python train.py --n_experts=64 --norm_place="pre" --rope_fraction=0.5 --lr_head=0.0119 --schedule="wsd" --train_tokens=914400000
Below are experts of layer 7 (counted from 0) of a mixture-of-experts language model. Rows are named gate (a neuron's input weights, with its number), up (a neuron's input weights, with its number) and show model dimensions 0-255. Each number is 200 + 20 x the weight over its row's rms, rounded and kept within 0 to 999.
Before each expert's rows: a language model's description of what the expert responds to. This comes from a sample of Wikipedia text that the model never trained on.

# expert 11
What it handles: Opening parentheses, initials. Opening parentheses after names or terms in lists and tables, plus capital word-initial pieces such as W, T, M, as in Norway (NOR).
gate0,216,181,189,197,218,157,166,219,210,211,209,230,221,194,221,190,208,208,199,197,219,143,195,196,180,180,188,217,212,182,228,238,230,222,213,189,181,212,183,205,176,175,196,219,212,190,183,201,208,190,198,221,185,190,191,185,216,217,186,190,212,182,241,213,208,238,215,203,202,209,157,204,189,204,176,198,247,185,182,187,209,189,193,183,204,218,197,220,203,165,201,222,218,203,227,213,202,194,202,161,200,206,220,177,238,205,173,246,194,232,198,220,226,161,195,196,195,217,227,204,199,175,213,217,225,160,211,182,213,197,202,167,208,187,228,207,199,215,209,200,172,155,169,236,251,172,174,185,195,222,207,201,209,209,247,184,196,219,204,237,227,214,204,178,198,200,197,211,218,208,234,203,185,190,223,197,192,178,184,209,217,173,187,189,215,192,207,235,175,178,172,224,207,196,204,211,216,205,231,203,212,178,199,169,209,186,231,187,155,216,199,209,200,175,223,230,181,207,205,204,211,211,228,190,198,206,183,181,227,189,182,209,188,179,201,240,209,185,199,194,215,266,202,173,216,204,198,222,217,192,208,170,185,236,176,221
up0,193,170,217,206,215,175,180,206,210,175,168,203,204,181,218,197,207,206,204,208,200,223,177,229,185,197,193,191,189,177,187,173,222,207,210,198,221,167,202,217,188,182,187,228,199,177,194,151,209,199,187,218,197,205,185,206,176,206,172,207,214,211,224,212,207,173,204,176,194,203,199,204,204,221,165,225,194,242,227,197,218,180,189,207,176,213,207,216,222,193,189,190,245,186,212,207,189,197,206,242,188,172,208,200,186,200,201,220,184,206,190,193,188,218,215,192,176,207,214,227,168,206,231,178,192,221,221,209,180,223,193,143,178,202,238,190,206,196,158,230,215,227,160,204,182,185,219,212,220,188,212,194,157,195,191,212,192,197,222,203,231,206,198,203,229,175,202,204,199,221,157,249,168,197,221,192,166,225,174,178,179,198,207,163,235,174,189,223,205,234,219,190,196,184,150,175,207,163,195,217,211,228,203,165,220,231,156,194,170,215,208,145,228,211,199,191,198,197,204,200,170,208,191,206,202,180,189,169,222,194,175,200,201,182,166,219,196,182,216,194,215,202,210,195,242,229,190,248,195,178,200,196,202,199,210,204

# expert 14
What it handles: Historical names and years. First name pieces, titles and century digits in historical or genealogical text, such as Sir, Charles, William, the 18 in (1814–1890).
gate8,209,219,196,211,199,209,190,208,212,200,193,192,246,206,172,191,215,190,226,185,210,160,144,190,202,192,176,212,188,229,186,233,204,204,208,240,180,186,174,237,208,202,222,218,178,185,212,184,176,190,216,229,196,174,199,223,206,198,218,190,185,199,217,216,187,194,227,207,208,190,173,227,190,183,195,183,184,199,194,214,219,193,204,238,240,205,191,188,206,206,232,251,155,215,200,199,213,216,171,205,178,179,216,216,205,223,199,226,203,210,213,219,179,160,241,192,254,183,214,209,195,183,207,213,180,175,193,197,196,201,172,173,162,208,222,194,163,202,202,223,197,223,185,188,195,173,204,182,222,206,240,219,199,201,183,191,196,229,223,188,189,172,214,168,192,195,189,219,201,185,156,184,177,168,191,238,227,224,132,175,202,182,162,214,187,188,208,214,204,166,222,193,207,179,153,233,212,205,207,206,256,203,213,201,213,213,187,219,168,184,205,189,204,166,191,201,165,219,201,168,179,214,206,208,217,210,203,176,231,191,203,205,205,182,186,218,239,207,202,198,185,197,201,212,224,206,208,196,194,185,185,191,195,207,183,190
up8,222,196,197,227,163,188,192,173,216,193,224,195,224,224,176,221,190,219,199,231,180,220,212,202,175,216,177,190,235,227,209,231,172,218,213,198,201,190,196,183,210,214,222,185,186,232,177,184,215,243,197,214,207,225,192,203,217,192,219,232,168,210,215,183,165,201,197,224,209,204,239,192,203,204,229,203,209,186,208,194,212,200,163,187,206,182,204,196,170,203,215,178,188,188,213,179,182,227,206,226,200,191,204,224,185,187,213,202,217,209,217,206,218,203,200,155,208,186,194,144,186,184,187,200,177,237,193,185,245,206,191,184,196,151,200,211,218,186,179,214,222,183,201,213,200,182,213,219,204,214,202,182,183,192,204,185,162,202,175,220,149,207,164,170,183,193,200,180,214,182,198,197,197,196,152,177,177,174,217,193,185,200,201,202,215,193,199,151,192,226,210,152,197,162,236,168,194,205,153,191,214,209,193,206,250,223,224,188,181,212,237,189,227,219,203,174,183,180,222,246,220,202,201,219,218,195,230,176,202,209,190,207,203,169,180,186,183,175,177,160,213,199,210,207,238,208,206,205,174,207,195,183,197,204,188,223

# expert 52
What it handles: Personal surname pieces. Pieces inside foreign personal names and surnames, such as Moh-amm-ed, Shevardnad-ze, Bor-uss-ia, -berg, -ić, -kov.
gate0,202,206,196,210,181,214,203,177,189,207,215,169,154,171,238,222,183,170,174,199,199,214,193,240,198,219,222,203,198,209,172,217,198,208,201,215,200,213,199,181,219,188,209,213,210,172,173,217,197,212,239,236,209,202,215,229,220,210,199,212,185,196,194,200,215,160,200,229,183,172,195,173,186,168,193,255,210,223,215,194,195,189,196,223,196,204,186,228,192,226,191,234,225,169,190,201,172,187,212,208,229,205,200,207,196,243,225,210,198,188,182,200,181,182,199,206,213,169,117,175,205,177,226,200,220,174,205,192,224,204,215,188,177,191,215,187,190,189,187,187,226,207,209,160,214,196,188,187,201,209,142,211,209,233,208,191,230,202,201,203,165,186,202,191,202,178,217,199,199,192,175,184,227,216,238,221,203,197,149,180,182,205,197,203,195,214,212,208,217,209,192,210,172,220,170,219,221,187,181,213,213,206,236,227,169,199,177,202,171,170,237,172,202,206,231,176,191,166,216,187,208,229,245,186,228,199,195,190,207,195,210,191,235,186,206,216,223,201,192,213,187,172,221,195,188,218,199,146,217,180,192,191,192,194,214,203
up0,209,171,202,194,215,170,198,233,219,174,212,194,181,201,221,182,196,238,199,184,235,189,223,189,210,248,164,169,192,198,217,209,213,207,213,183,190,175,187,207,180,212,206,214,214,240,208,159,173,196,196,182,207,247,179,191,179,219,218,183,187,195,192,220,224,203,205,203,233,211,207,209,219,181,156,205,164,220,203,187,181,187,204,222,155,187,210,214,226,198,190,192,184,196,176,192,208,188,197,192,176,197,185,249,222,211,192,221,218,233,172,186,201,195,170,230,219,206,197,213,178,217,189,194,243,176,219,193,178,181,176,218,151,165,207,206,201,214,188,184,198,215,180,200,234,228,192,166,218,190,189,230,222,186,196,197,178,196,200,188,180,221,194,212,212,193,216,198,220,168,195,216,195,186,193,244,222,217,201,231,220,211,189,222,195,211,206,190,188,226,212,189,206,209,219,169,180,194,190,235,238,239,183,190,234,245,201,210,204,164,214,201,193,214,232,188,204,232,224,186,165,205,224,191,194,161,196,224,176,189,207,200,208,187,244,191,180,219,205,228,195,176,214,187,187,160,180,177,205,217,207,237,189,204,201,193

# expert 6
What it handles: Noun-forming suffix pieces. Word-final suffix pieces completing abstract nouns and other words, such as -ment, -ness, -ion, -ity, -ance, as in dependence, schedule.
gate0,219,208,174,193,177,194,182,196,233,223,193,239,197,218,219,221,162,200,183,220,191,189,200,164,211,216,189,192,208,204,214,184,200,230,243,200,202,186,175,196,204,210,207,186,242,236,220,225,187,216,202,192,160,222,153,204,207,173,214,197,220,218,208,210,169,180,206,199,197,187,187,161,149,200,202,183,208,199,188,177,182,193,201,217,197,175,199,194,188,197,210,229,179,240,181,224,188,211,211,230,172,211,193,212,188,217,211,226,178,212,232,195,208,181,190,208,175,183,191,195,171,212,217,187,189,209,221,174,170,202,232,189,180,200,185,181,196,234,207,190,201,191,186,175,228,142,242,208,197,241,190,204,223,161,209,203,226,182,179,198,185,188,216,203,206,195,221,209,271,207,173,188,207,242,219,202,213,204,230,184,220,227,187,212,198,201,209,169,215,172,179,208,188,176,194,230,210,213,207,179,208,198,167,192,206,204,199,211,166,182,197,228,221,185,187,232,199,186,200,240,210,217,232,196,198,192,215,189,185,221,202,218,224,193,219,184,207,215,200,236,219,183,206,230,224,240,178,188,247,193,172,190,200,221,193,194
up0,194,187,189,200,213,195,208,212,181,220,194,176,189,194,170,205,204,176,217,208,174,198,208,200,206,176,210,210,194,183,216,218,222,200,187,177,183,210,201,252,225,207,201,200,176,155,179,215,191,181,193,202,192,199,202,227,205,216,156,206,234,202,205,191,206,185,174,199,215,200,192,202,209,203,203,205,225,189,207,180,146,207,213,200,207,191,187,211,152,199,212,227,202,188,220,192,216,190,235,173,229,188,182,188,218,221,186,208,200,203,191,226,170,223,210,213,233,249,190,190,183,207,205,202,211,207,189,212,169,161,207,197,217,207,183,198,206,233,159,173,189,214,182,179,201,235,174,236,167,205,219,182,218,174,186,206,190,210,207,212,211,189,171,230,185,192,154,218,182,198,202,211,192,213,223,196,228,180,218,219,191,198,191,216,217,195,210,200,192,215,180,209,216,207,181,182,211,154,213,223,218,197,197,163,173,195,209,197,214,183,246,193,172,227,202,132,200,151,204,223,179,174,180,201,182,199,191,165,239,188,177,185,224,219,179,185,220,223,159,216,174,197,223,221,227,200,210,215,167,172,171,180,249,199,182,174

# expert 57
What it handles: Table column pipes. Pipe separators between table cells, especially after names, places or dates in results and roster tables, plus semicolons.
gate8,207,207,207,200,183,176,208,186,220,178,211,212,204,188,210,188,185,213,198,227,203,152,192,196,228,177,192,204,199,210,196,224,239,212,208,205,196,196,163,185,167,201,196,214,163,236,184,155,177,173,189,202,197,203,221,238,197,184,171,215,223,183,199,216,208,210,180,203,231,202,194,213,180,197,255,232,200,206,216,232,181,207,225,195,206,219,164,199,192,206,227,252,224,206,208,184,152,233,221,227,196,188,190,173,227,198,184,202,210,209,204,211,189,204,186,197,181,150,202,208,207,184,211,250,179,211,188,186,134,176,183,151,212,196,227,193,192,222,184,171,231,199,195,190,206,179,215,184,191,218,240,157,217,183,180,231,225,190,170,223,199,205,167,169,213,166,165,174,211,194,179,221,214,194,203,170,193,202,222,177,194,197,183,210,192,227,221,218,193,238,209,207,164,175,205,188,188,165,210,191,232,185,186,178,201,194,185,203,187,194,202,199,205,209,203,188,186,221,201,210,207,203,220,181,175,200,204,212,179,179,196,185,218,225,169,220,190,223,205,189,172,179,215,190,230,201,207,226,196,211,174,196,214,194,218,192
up8,184,171,194,217,223,212,182,207,188,206,190,229,223,222,212,230,205,201,202,206,218,205,198,184,210,161,194,227,211,188,214,217,190,206,199,149,229,172,193,180,199,178,189,192,236,202,209,221,197,221,197,198,190,190,203,188,191,186,157,176,198,200,211,198,209,190,192,179,205,176,200,197,246,193,187,227,183,201,200,176,216,153,207,207,188,170,256,212,235,184,218,171,231,206,212,232,243,191,162,208,149,222,229,217,235,223,159,204,190,212,210,230,203,197,183,235,251,201,162,178,174,206,241,201,241,202,172,177,211,218,175,206,175,217,220,209,210,198,203,230,180,194,204,227,214,212,180,192,182,207,188,206,184,197,220,211,202,208,212,210,190,218,182,193,200,209,215,224,201,195,176,209,184,156,216,165,208,192,199,211,207,201,194,173,203,216,211,200,165,157,225,217,186,191,190,203,212,186,180,210,207,218,200,232,207,234,190,191,221,216,211,177,196,173,211,229,186,207,243,232,208,198,171,189,218,200,230,165,200,177,197,191,178,174,229,190,171,200,211,200,200,197,216,211,206,250,210,197,215,174,165,219,199,206,193,199

# expert 35
What it handles: Institution name words. Words and pieces inside names of universities, agencies, museums and societies, such as University, Institute, College, Industrial.
gate0,215,224,180,223,180,196,176,229,217,198,184,198,245,197,211,184,211,193,174,216,202,207,233,243,206,200,190,178,185,203,211,205,200,215,235,205,177,186,201,223,186,246,184,176,235,187,235,207,204,186,200,194,181,240,181,215,215,224,247,185,198,197,187,196,214,202,220,199,229,181,158,207,221,187,183,197,208,214,170,216,176,180,199,207,196,148,186,222,198,212,181,223,190,212,194,195,200,217,204,210,213,265,169,204,225,195,215,185,197,224,204,188,163,200,191,187,199,203,189,186,151,187,237,192,142,176,221,202,184,168,182,182,202,204,233,208,206,192,193,197,177,233,241,173,211,215,208,198,167,210,181,206,179,211,215,202,204,180,180,208,214,193,181,201,170,200,234,198,192,194,209,193,212,213,202,207,175,196,216,195,185,190,177,177,221,215,209,170,229,197,188,244,198,199,190,196,141,204,220,213,191,198,196,206,181,194,241,240,248,213,205,188,159,151,202,207,193,215,205,183,191,203,184,205,191,218,212,185,182,187,197,197,184,195,227,199,186,165,184,236,190,205,178,223,210,205,174,219,182,175,180,201,210,210,182,201
up0,200,157,247,187,206,188,171,168,196,199,213,185,177,196,209,176,225,234,205,173,182,232,213,205,194,215,184,212,184,210,194,185,218,200,225,201,236,189,182,205,161,178,173,184,190,164,207,193,195,176,162,182,210,193,249,217,206,169,257,190,200,221,188,208,196,211,144,192,221,195,194,231,201,177,238,188,232,203,190,217,191,187,177,206,198,228,214,216,190,210,218,171,217,219,206,201,188,210,209,192,186,185,221,187,204,216,154,194,194,221,223,194,237,184,190,195,170,163,224,251,167,184,203,189,192,165,168,176,204,207,217,196,185,193,173,223,198,205,204,197,174,202,203,199,191,162,200,230,171,181,226,214,197,216,232,202,189,194,247,195,226,200,208,219,180,204,222,197,246,197,214,209,152,204,201,229,222,193,196,219,198,208,189,220,213,180,202,181,191,196,217,216,214,188,206,192,237,201,207,171,191,224,187,238,195,221,202,202,208,208,215,191,190,198,209,160,196,233,212,239,200,177,201,182,192,194,201,179,219,186,228,184,230,209,193,169,214,237,191,198,207,211,190,192,197,170,218,204,203,214,240,192,191,171,194,195

# expert 41
What it handles: Word and number endings. Final pieces of names, species epithets and numbers just before punctuation or a pipe, such as Catullus, milneedwardsi, 5:42.
gate0,202,218,185,196,236,209,225,204,230,198,215,194,185,204,193,215,184,215,211,237,198,172,205,227,180,209,190,160,211,192,202,194,237,215,196,204,236,184,171,236,157,203,213,185,228,170,212,200,240,222,211,184,213,193,196,182,203,224,183,202,165,193,214,221,227,177,268,219,217,198,221,199,193,220,176,195,180,211,215,200,198,187,198,235,196,214,164,231,220,208,210,156,199,189,191,218,172,173,177,241,212,223,213,169,187,166,226,190,221,203,218,188,200,199,203,187,196,163,191,205,194,204,188,191,254,200,183,187,217,176,191,205,190,194,201,226,212,186,182,210,197,206,229,199,199,197,191,196,227,197,208,200,252,183,193,195,192,162,203,171,183,217,187,194,200,230,191,203,216,163,183,201,226,231,218,195,203,245,210,196,237,200,215,219,203,188,180,202,156,180,208,214,154,194,188,211,187,234,206,215,182,193,180,223,228,204,194,186,214,217,234,193,166,196,176,193,205,220,200,182,219,215,193,162,200,241,208,200,227,226,191,164,211,194,195,228,195,201,194,183,226,215,213,214,206,216,238,206,214,176,198,227,163,203,212,218
up0,227,167,201,223,159,196,205,196,221,208,177,196,192,182,190,214,212,166,196,198,197,185,194,187,196,189,231,217,219,226,172,177,174,224,236,181,215,221,219,219,193,224,198,224,196,211,186,176,169,218,194,202,181,211,223,203,160,216,201,167,177,205,233,204,195,195,159,189,158,202,172,179,218,209,202,233,211,183,167,198,221,180,207,176,210,201,208,207,176,182,176,174,189,200,247,189,202,197,198,184,185,205,157,154,184,184,185,189,197,217,177,155,183,156,232,246,165,199,195,192,189,198,216,226,216,187,230,185,180,209,187,208,196,189,167,227,211,206,216,203,204,173,190,201,215,233,193,191,193,193,170,191,165,220,181,218,178,223,228,210,217,184,231,198,187,179,202,189,198,210,185,224,187,224,214,201,190,235,212,199,191,190,172,222,218,211,249,216,234,203,201,188,210,219,199,196,196,180,233,197,222,194,195,189,194,183,184,168,160,225,184,204,188,204,201,224,216,184,197,179,192,171,200,185,176,206,208,189,216,176,209,199,226,187,182,241,173,205,202,206,166,214,219,216,184,186,228,221,156,183,210,184,194,237,184,238

# expert 26
What it handles: Table cell separators. Pipe separators and semicolons between cells of data tables, such as asteroid discovery lists, sports scores and election results.
gate0,207,221,198,200,180,209,174,234,189,229,226,198,225,220,165,211,205,245,194,213,221,197,177,188,163,206,188,170,134,193,206,188,188,171,210,182,216,188,173,233,216,177,178,204,218,213,209,213,229,226,216,199,191,193,174,222,188,208,187,202,171,190,211,203,203,188,184,246,191,207,190,185,275,176,198,214,217,185,206,173,183,237,215,211,209,181,177,181,203,206,204,214,186,216,226,197,216,212,216,174,224,231,179,195,199,197,219,212,202,191,170,207,178,240,194,224,212,182,201,220,190,181,199,208,204,192,190,165,182,187,187,177,191,199,223,192,200,190,195,204,201,216,194,170,211,211,233,227,199,221,169,207,194,197,205,202,190,199,187,203,175,214,271,208,186,173,195,226,195,186,231,206,234,205,225,216,196,190,197,214,224,180,224,194,192,226,221,194,213,178,197,200,144,197,210,193,179,229,212,170,191,222,198,223,202,178,175,204,203,186,172,213,175,225,252,204,211,189,190,203,197,233,211,187,231,208,195,247,213,218,193,180,198,202,204,199,211,197,216,248,180,240,172,224,220,213,218,189,189,214,176,194,197,182,216,193
up0,196,194,197,195,203,218,215,214,217,226,204,190,201,219,169,212,200,184,211,210,230,217,235,185,227,209,220,204,169,200,214,226,143,177,228,236,187,205,237,208,215,203,168,219,210,202,201,187,222,225,195,185,170,224,187,233,187,202,208,215,187,178,194,167,222,200,200,210,197,196,165,198,201,178,198,206,194,216,197,193,175,223,226,183,198,193,237,213,193,240,178,253,210,221,221,183,193,220,177,203,203,211,188,213,206,178,226,253,222,204,194,182,166,237,187,211,184,192,195,215,198,221,199,210,223,202,201,209,224,175,225,197,191,219,208,208,179,188,206,191,214,201,178,178,196,211,159,217,221,218,209,196,224,227,200,165,174,200,202,191,192,205,233,170,197,182,189,237,164,227,196,160,219,201,209,242,216,211,210,247,216,179,235,180,225,198,205,219,203,164,192,188,166,197,188,208,210,201,214,191,253,212,238,187,191,171,185,221,226,182,205,179,199,212,235,193,210,211,184,208,204,201,199,187,202,210,187,173,226,213,208,212,187,174,190,192,208,189,219,254,164,196,170,212,227,189,189,199,234,238,231,193,199,225,178,209

# expert 18
What it handles: Proper name openings. First pieces of capitalized proper names of places, clubs and people, often in tables or lists, such as San, Man(erbio), Cal(i), Bel(gium).
gate0,230,171,206,200,237,162,181,201,198,187,210,195,190,244,193,209,205,186,192,194,215,175,213,174,188,207,214,178,207,242,205,205,181,199,222,224,185,231,200,190,202,236,183,186,259,224,227,187,189,177,180,206,216,177,204,211,191,180,194,179,225,184,194,211,192,223,234,209,195,194,199,229,168,183,195,207,232,206,196,238,193,175,185,212,204,183,235,192,214,205,174,200,180,216,188,188,194,149,219,204,212,214,232,195,213,218,201,194,179,185,191,189,176,216,157,170,213,155,225,220,194,210,188,196,211,164,182,201,205,221,196,165,187,196,207,173,235,211,187,215,184,189,196,205,204,218,159,201,202,225,183,165,198,209,182,208,213,196,184,238,166,198,197,198,177,206,204,225,226,183,220,183,183,194,242,188,221,209,160,163,167,184,190,203,225,196,210,197,158,210,190,207,209,222,232,243,206,199,178,228,187,163,208,185,173,200,213,200,196,214,219,179,216,175,201,221,190,211,203,232,180,219,243,206,237,192,223,193,201,214,205,238,223,217,222,180,184,213,175,163,176,181,199,181,220,205,215,178,188,188,208,226,187,206,192,179
up0,195,245,229,205,243,222,213,234,195,223,198,183,202,168,188,204,176,217,217,186,185,198,179,162,215,201,200,209,184,190,198,203,197,218,224,171,200,191,193,247,198,201,213,149,184,219,200,207,192,183,192,207,203,250,214,169,203,227,194,188,153,237,188,197,205,149,181,200,234,187,198,212,234,200,213,190,229,232,176,244,244,217,227,202,231,219,176,203,231,215,234,204,205,209,204,208,244,192,223,209,215,197,189,240,203,218,212,188,168,229,212,209,179,209,190,207,208,212,198,176,177,198,188,215,203,207,215,206,177,218,218,240,189,208,227,193,211,177,179,207,208,180,150,195,185,216,209,202,216,191,205,188,224,202,201,211,203,196,180,193,226,217,205,182,200,218,221,197,199,196,201,177,205,186,200,192,219,212,206,204,211,184,191,204,178,196,249,201,212,220,246,179,152,197,209,174,178,181,207,175,214,184,191,191,204,206,195,171,227,209,213,208,204,176,207,202,192,187,189,180,227,203,201,217,202,212,221,235,187,185,222,209,173,219,189,253,177,182,209,207,150,200,181,211,225,194,166,231,215,235,182,207,221,195,218,195